Experts of a small language model: vocabulary 32768.
Below are experts of layer 5 (counted from 0) of a mixture-of-experts language model. Rows are named router (the router's row for the expert), up (a neuron's input weights, with its number) and show model dimensions 0-191. Each number is 128 + 24 x the weight over its row's rms, rounded and kept within 0 to 255. Numbers have three digits each.
After each expert's rows: a language model's description of what the expert responds to. This comes from a sample of Wikipedia text that the model never trained on.

# expert 28
router:066157096106143145136133120158177113131113118107118134124130144129175154130136117139122178116097167104116134147074138135122138126149123089154115159127094107154110141161111102154127119121114131114197166144129101086103122121154171150144122093083107112139119130131131158131136085143154118071107138104143160115051105140144124160120154142129110150111187124172125150119155138110126103097127122103161143133130125171118146151124107151103136135105142111167122128119155118147126082099122150094141109164115108140180146117110123139115093111109096089125140136104123157129101099115119149087
up5:117146053134126100144094080152147150138128118123094123140161146126109132180155154118129146133122094070099140105108160173156128143098132131124119143148166164122144123145165136164143149097071133129118105086130158160122113135119142134159157131125128138171168125122104128121094069128116129141090122086136160098102134128136130132122142131121115145152130093160138146100137074157152127127136107097143111120144153137142096106110156128124115154090106097136153137130117096117094091150101095072157122168137133104146092133095140129059130142132142137142131135128166127163141106168135145131
Mid-word letter fragments. Short word-initial or mid-word letter pieces of split words, such as Ex-pl-osions, diagn-oses, co-h-ort, usually before suffixes like -ate or -ed.

# expert 2
router:116159067152151159101142101119136127135161109112131142093113128168125117081087130078133099166131122130104127148122104137140146110139096084150132144145084140071123134129174133111146100104169104140136137146115137152139123163135189159109136120124151154102086117092146135123072136101130128133150121158145107171148105136154168112143132136162158156129134103117130149154105126113135123111131103116126128118129106076165128134122085120164086107093172108132166130090105101141131176161167132144172128161070156153119128156138089129109115103123110140111127150112103104113121121122124126124
up1:122131147155115096126130127123138141134141141173122126126160144121135110123133154108123143100139134153089109145134108148096176093113150147117143175141107096134102148121106150140135102088091127126145109124117159133132117130138098144144177121162069142150121133127168092142106120113095121123160143115133142095113141122094114158174172144112129154168081113172115091108141107109099094101095079152144166106156162089157087116136160160131127141109089098167124098125134112103082120144169098119146103149134163132117122107098112182149139157130121162110138110127112081169109151103105112109
Agent "by" and connectives. Mostly "by" marking an author, creator or agent after participles (written by, directed by), plus after, when, against, via, before.

# expert 7
router:158156183147106141094135118114122085148129143085130142126114129133156110165112092143122159136103114070159142152122124149145183128160116124160121106107143132139151135125152112139134132127121091093105112201130145129113091122121111153127142159174086107140122114111149139116144137103103134112123179098132107137148109110132088124167169165137148121107118157181119128086138099080116099200158155148129151135155120139154126137131114175123135070127158146105088120134114121121142098130102114156163139144131104128141121145082098144112134138118180110125102095136108114144154113146109140137
up0:155167109104121127150116083132114113121125166144134186133093132130122124145103091123187143137151149141116115098103159097117131112116108119133107157115156140150138109131105136160148146096126130134144078115109142121121119129118101114099128187168132136145192133098116163134154155088151087133151104150122146091095114167134118120124118087070129159169121158136085099166095110139125119109103119150129184147156105149110115140147149142135159143101130105160100071144103158145110149140120134051130091135107136153106134155137121139115154117125118118108128131132135094138106124164089131123
Directions and units. Compass words and position adjectives (north, south, east, lower, wider), unit abbreviations (m, ft, km, mi), dollar signs and capital letters.

# expert 29
router:145164130158117169138134142118135130170143115138166111126120138109113109127101170157121094138145148126138147176149134114132118157138143130121141118109124148141181104126116146085128160118121144128127138156166139130143166117136091136110132119104041110116106176114167071118114086119084099127145157109092090124128111110139145106170095128139106140154105116116120157123170091097096143127104122102176159126144123104107120135137089125138157107106139120140165107139105110112144166142115103130072143142123134130100142123103143109115105110116180125117106118085062150138109158112117178152
up0:116154135115106109122146126156106109106099100115117089138133158125123167104124131110149190110125111120125147128111094152142154137133126099112107108093092123159111092104157109143123121153118140121153102080173111138136156130131101179137131118090122108165174158148158111079126133129097134143199125124113125132107138158159100173113090109144130118096119125107160139184085148167110140127134127120141140119099136178127147136136096086149179150131126137150135097131101125114132054162127116144154159133126129106110158123164117153130152161083103099114125149159139157106147150129144136099
The word to. The word to after verbs and adjectives such as moved, due, able, instructs, forming infinitives or destinations, plus same, must.

# expert 18
router:128127150108148125109155122115158146106141118123101132116114118100176130174141075115178136130123146122154119103133117126145135163157137100149148111108104113114159142117117125131154140114118120117084087135109143122120116154151116106132167157120112115142126146139152119159107158136164117114131152135137142150107135129133149111125124150117152156112113136097130131104116121125140123167131063157098098136126104179060096151149134097123133138105174133158101102138135200119117151104120097150094092154128080111135100184120153110165065139144141162101117167179098122098133111172110079128
up0:086161131125122149105132127148135112062203118156104130176159134133119111152095134086140127121123145104112130105110129157123124119150116094077144103116100141151103158156157137135098128149151150102111084131104150135154172164128132173163117134162158108113130088099149104156161100158103086104101158131138132121137140151119150110106107137141156103122116147104095130119101151146116130132095149164156181115102085119152121158109124122128122142136118122134139129109135112151157119139136170178143094117085121088095152150135125119170114147168159134112116116143130119112131129141071081113
Line-start list items. First token of a new line or heading, especially list dashes and infobox captions like Coat of arms, Location, Single.

# expert 40
router:146139159160160120133113139129086114150117137154174121110168119154134126093162122113078098117146129123136101141098140130112133102148103134157147103120151197141140109095133110182124119102147159106128118135111146157123144118147134142115097124110126112157168187154123148133080139132111117159130109105074123131161120132111129125107137128107163142103127095140134089117130122101104146089112154124161084117139116118136165116137096079063146174111149091098144145144111109081140129161132152146139122098119146147122123107150138158090177124102122157122151143146162114135106113144169178167
up1:100150165100124117171134137115168096111086123103192152161167150099059102119136140099169114112105127144075123101120135109134121155106124146069066132108117133121123131116158122148109138133092124106136129145118173115146137119158124171136113159136124126126114127107103129099166117119101108143137120138129149150138121138160105113138077150139162135156103122082134104121129141146164134162149150121088114107120134152155140084123141145153125132112146096095118118155095121124135136118126162143121132146137159118105146144083086085116100103078143146157125085104181100139122127135165150103
Prepositions and have-verbs. Mid-sentence prepositions (in, with, on, into, from) and forms of have (had, has, have), like divided into, had to, there have been.

# expert 22
router:143105108172125157122130103167169141112126079119122159105131139117109159177089105117135121119109136098088142149134140144101086098165114096138151102131131137102144145163150149122137112135139146111127130122161153143122116164162178165143146176158141126153103137114144107075148069122131131076142095145127094086127150079130111107128102132137118133104110119146120122161175132109098130174111144170120137127129141141146097155125095118113160086120144094146121119162149116167147143172120125162144125104113114169123113108135125142147113137118149154105172097105118106088172119137176135103
up36:129117207114119138156147143153158143131089103124165115145161138131112136134079133122148129121131113131098121136100139095102120134110104175135102149090150146117148132135148118126149092162119120099100126097120109133153128164150138132123140137141151157106117128187164107099090145155131134129101138140081147068119131128143091115126087123133180120141080156139141076176121141153155132112172147143137150141112138168117160161129171164127106187190117125112100160090113156140116145143093144144170102106134157124144103143118135115148098118141146146134126123105129122099120157121138103156
Infobox field labels. Field names after a list dash in infoboxes, such as Born, Died, Height, Country, Location, Years active, Coordinates.

# expert 30
router:127134098132140161126134082116136105168139172130109106129133150134127141135130092121116165163115100099093139167134086180161091129162108141096089116113121102143146150111140129059197097129129111114104137137135163105136157130126123116136145155114074109091146130125132106099153101149143126097153136106105075165135078131135129130121134157128090129111154151147157147140143148102150112171105109136087142152105122118172160171127112143133112134130133150120148151136115133145163118166119092172092143128151116136124140075140127152161084127138154091123136165138152094151113133103109107119
up2:135101122114136099097099094102113108130138137106125085119150123113091127091138141131123128125185138104135134121164106128106169138136187128113130147126154116114123158152115124110123100130132116143097167089160152145127146090180139150117106112146129120106099139141129150122100121127109150133097147071137129119130118145113115107127105123114128106110135174166127174101114124110109092104136105148129159131113165135103150144135155099095122141147153107160128111142113123126077123162123112122109192119120131006141124156103106152124134114168097139126140145101146186148120101093098120151
Opening quotation marks. Opening quote marks starting quoted song titles, reviews or speech, such as "What I Want"; also some table-cell starts.

# expert 31
router:145115151103128113154087098178109156122137114075137143109129127152087078087182157123159129150139127076152139120156110162126150126118089130144150117128127160106174120099088100174108086135134112147099126136131139187158144137171152092132156140142153124099144125149083093152099118118125151128159116124077117127115155110128120125109109125124113118148115195094111129141105156126121153092131182152154089147136134119100154149120106094138124095134121115099176128144096097123151156141110128123151121159159132137144123113178157088123113112124103134116141112113127115104104117106101137128
up2:122132146107150125122099132135132130121132101138126139103151115093103130109171115110056178119144162135115115088159171129123158138042143141123129100125138146137114092082130114171131121111119121096115158126134109078174155145124123128173130129127128137113112113168096105117141126139086140080132083116103142120151158127141129134159140139099155169158090158150161132089111137125164111140094129104118113141181117137144121165114127116131159139120160112111097128155122133158145117113099139128141064142130175092113096098176134150176095121139112152127123151122118125151109121126122108159
Function words in biographies. "of", "a", "from", "The" and "'s" in biographical career text, like master of theology, part of, earned a total of, Juris Doctor from.

# expert 0
router:124119167123144132120146123115120100123123073131141143130107156094129120141094162101103112165124110150155106125099144100133146116107130186148145128155136128144113171122116110122094142136131109144165099162131126158136111131093156129125149164151161176159127115079131092115123127141076109192139127182142147154142112147114122133104131082143135155150159203111165132160096109079145127138098114106110126141107117103115138136110153087153156128096167140104114091117114128111110116145123084154150105109143155157099108175087141104144128123097092098154121135150094144144150143105148122143
up1:117160115139114149126157144119170119129100102165096141141128104099115120147157146091125126115095076111144148138214168142105125111136155085094155099094127106135143132133111166126126125140155114136142105111114169151145111154150129112129129094108125095136102139145146110157127106182121143150114106143130105132086131160195138158123139142078126167185136136154132140138154141132112121096117110124158124123110135164132195125167103131108163102132125072164141138120126111165132136116137089139142131104103106130130130116125140074163108119134124117122116119158160169148185125160116125122
Nationality and country names. Demonyms and country names such as American, British, German, States after United, Soviet, India, in politics and census contexts.

# expert 13
router:096182128131142126162127097154141112170149129111156143149099120156152124120160074108136118128085119131126136124138158136164149121135137110122132168090120108164150154165091108169126129104118087105158140106129148179152093112121166118150158153157129141166112121085140122132172109149137108102119139133173130130158153125116106104074129112157140118135132112128104126159114086151072131108129110142090081115123121094102070134107164143138141164120127127114117139128119151130125161185110123143135107096141107121129151112108104119161141145120164151102079141183110089140151089112131108138
up1:140125145122129130164139092166120129143124103119105099124163133126116084128120119114090127136108133157121068124157124135123122130139121178126126143161106146138141165155131174152128101106112089111163140131100106144139159109115125130117114124147121128115127134110131099072113139146132164073102121105159126174093120135137114108147154099146142126128086130157124118097134107150108123174114169176132132122107134142130123158107100138149098135111147170136137094142122135103143083090134127057158160170132124055102141155116186118093085178109128104154096099133147161148094139125134148121
Institution names and age. Head nouns of institution names like University, School, Council, Museum, Church, plus age in "at age 67".

# expert 24
router:130098102127109135106138109161117139087112167147110116116097113175113160131116084137154133131107114148151132120140135110156102123120130160131135116130111104145085156137119150114113124134145154105106139116131121119126082116139073091117149155125120109150153142138119119105100167112167109138117090088090112112120115129141152140109140130083126145119124117156083125127169126129130108182188154109117116114134116189105111132132165124141140126106117143094095090140117134143120117101134150104166161148113145157150165135111131161106219110121080117150164100128165169167103169111089112153
up5:121100110145142143115143121168110132132191154165110122110118189154114131174131114112122117102122149126072127134116140107159078117139090113126098134161108099140098100155113153114118110120135156088137144131089102137090127122158135130165057075104120102123146122097138117150152106117120155113142139161138119122178145176110126153166111123171107068117141144126109147089130118137103129143120094116144137093143141177131148141125091123111099113120093145143167101111141099095125155127142137110147145161109114095152145104122130122141133141111130124110136116105136108091163106077144071140
Line breaks, table pipes. Line breaks after sentences and section headings, plus column pipes and semicolons in sports results and schedule tables.

# expert 5
router:121131119136120165159103143142146086126166142165085153099115066129092104158142125115123093133135170139145173132133099091108136139142111084137119110111152116146155147100111110121144128136129118091170129113083129073123110155132118097140141136133107165110118127168059117147133081105077109113093136114138127120117194151142147173107131140136139115153121150142130152109147153139129101135097125129076147144116139132102169114123120111118134138123131132126131126114138097117119175166106148108157086146133108164146121109192133123126105130095113136097090125141134134171123176128094093101
up0:119148103094137133115143094149126145121121094157106128092092128100080138145071110173132099138100121160157098159120150107190123138129169187126148107122140154133087121129120114178110123148130140162142154106131170152139119135109118118121098120163155080150142113083126160115119107144102149142151153115142118208052133111100163118160122152151156124151088151126109112110159121125135135130145121111158116149139100105106140126134164114113109124135102136157116125086139092159123102116112153147151124125139123127133131121082161114136135128100134098107130122130130122119162181153130094101
Name-internal word pieces. Apostrophes and fragments inside surnames and foreign names after an initial capital, like O'Halloran, M'Larens, Daughtry, Shamkovich.

# expert 16
router:130188164133102149147107115084122111153129156112170144102126164143144123157113156106147120148103132158116122099105105132106141151146109136140130075100105085082120140135144117143098124134106100131143130131168123115152077069180148137123126126151123108149141134097151140118140118116101075102149150149154134158178087156117119118134142167126123133097114141080127116122104080134138121180110106138073153148129111129118110114079112111162113131112151155143092136125140124160124136142146105168142122150090126150128142165099121119153097130112158123123144158165169146121174086118150137168
up27:130171160126122132158163132128141116136123114133130163123175093138142139149081070111159148145132125115114125102091134147137140112142137142109110157083155137145129104107149131130178121114162103146135092136149146143069112113169125141101100148140161128135150118119132126122132114137172201097129152118076141152088095124109161113083102148120144114104171137147093108115112182111142127150112143123079127123165110141135108141121187098093103124153116105096157120139137135107123140093103114103129092188127127145125176125141101129124122104115132104130105117082121074136139116123102145143
Surnames in prose. Surnames and name endings referring to people in running text, often before 's, such as Carter's, Anderson, Smith, Wolverine.

# expert 14
router:138132144115128118132125143159115124136143141079142089090151155125171090180081066136085160140117131138120157147119158164130129118154122119136149102095127128115128174118123119115151137169135096125110144137137161150141148086133138121105139139113114080155099124116139130104146139138145131097089169127069147119126129100119135139096140134179096131123137100140128111137138137148136128174102150103110169129156135102106083126114091161167118119086106098168140140144116131093110116119138101126128120189119067146114154081094110098165135095118158121118102133119098170133135091106128139098
up1:142126118117104150148091150120141168115159125156149101138145163119135130144129136131128127116117109122096070115122130135116129134075160141106127102124103140124142094130150123124148117089126100136134150185112131110203130095118085105159158195107106136116137136178130115091148172128122121104116094079173154108152152152133122139139126146146106111091103101101119136137178180133153147138159127117132130120140142116114143106137153154097141143167083196129131096155152127105062132131102113116179103134118178101128115128141108119087154137103145130101118139125105148113131106131114122130
Initial capitals and abbreviations. Lone first letters or word-starting pieces of names and words, and abbreviations like W/L in results tables, vs, Jr, Dr, sp.

# expert 10
router:119106143134178103130162102144139049152128126083092117160084135140141106139084125138163159153124172113060147138118117081142118120127129156162155126160137134097147119108117134119174114120097131126108101131153137077164119110175148152118137124132104155126096159123136108159134129130128137121134141162153078112174125125153106147167141128142133146132080115129139106126148142133126115150105119106129148098154135120150139127145131147118129147155081122147148101140118117156160145144124103153148125106117111145166139136133077178177110127128130094124125136137072114101103081119191120137
up0:135107137082096123177140100137151095092134128150110086112107162101129154112139142154084156122108137149119093120142134088156146157124124131072078133178073120141094123118117121113132140111130191174113151100101137094131151147119158147163125154171133112116130101157157143135133109149106131156103100101140095132124200072152136134109139108116146150102140134144125137133139114154108098151102138133160120131130189094107114156163167112115138111144139096132103127131144104119118099130121136122125167081126094077130128112140111103140170106111157119120126105120117158150139128120120101112
Taxonomic name endings. Word pieces ending Latin species and family names in taxobox lists, such as -idae, -ensis, -us, and the word classification.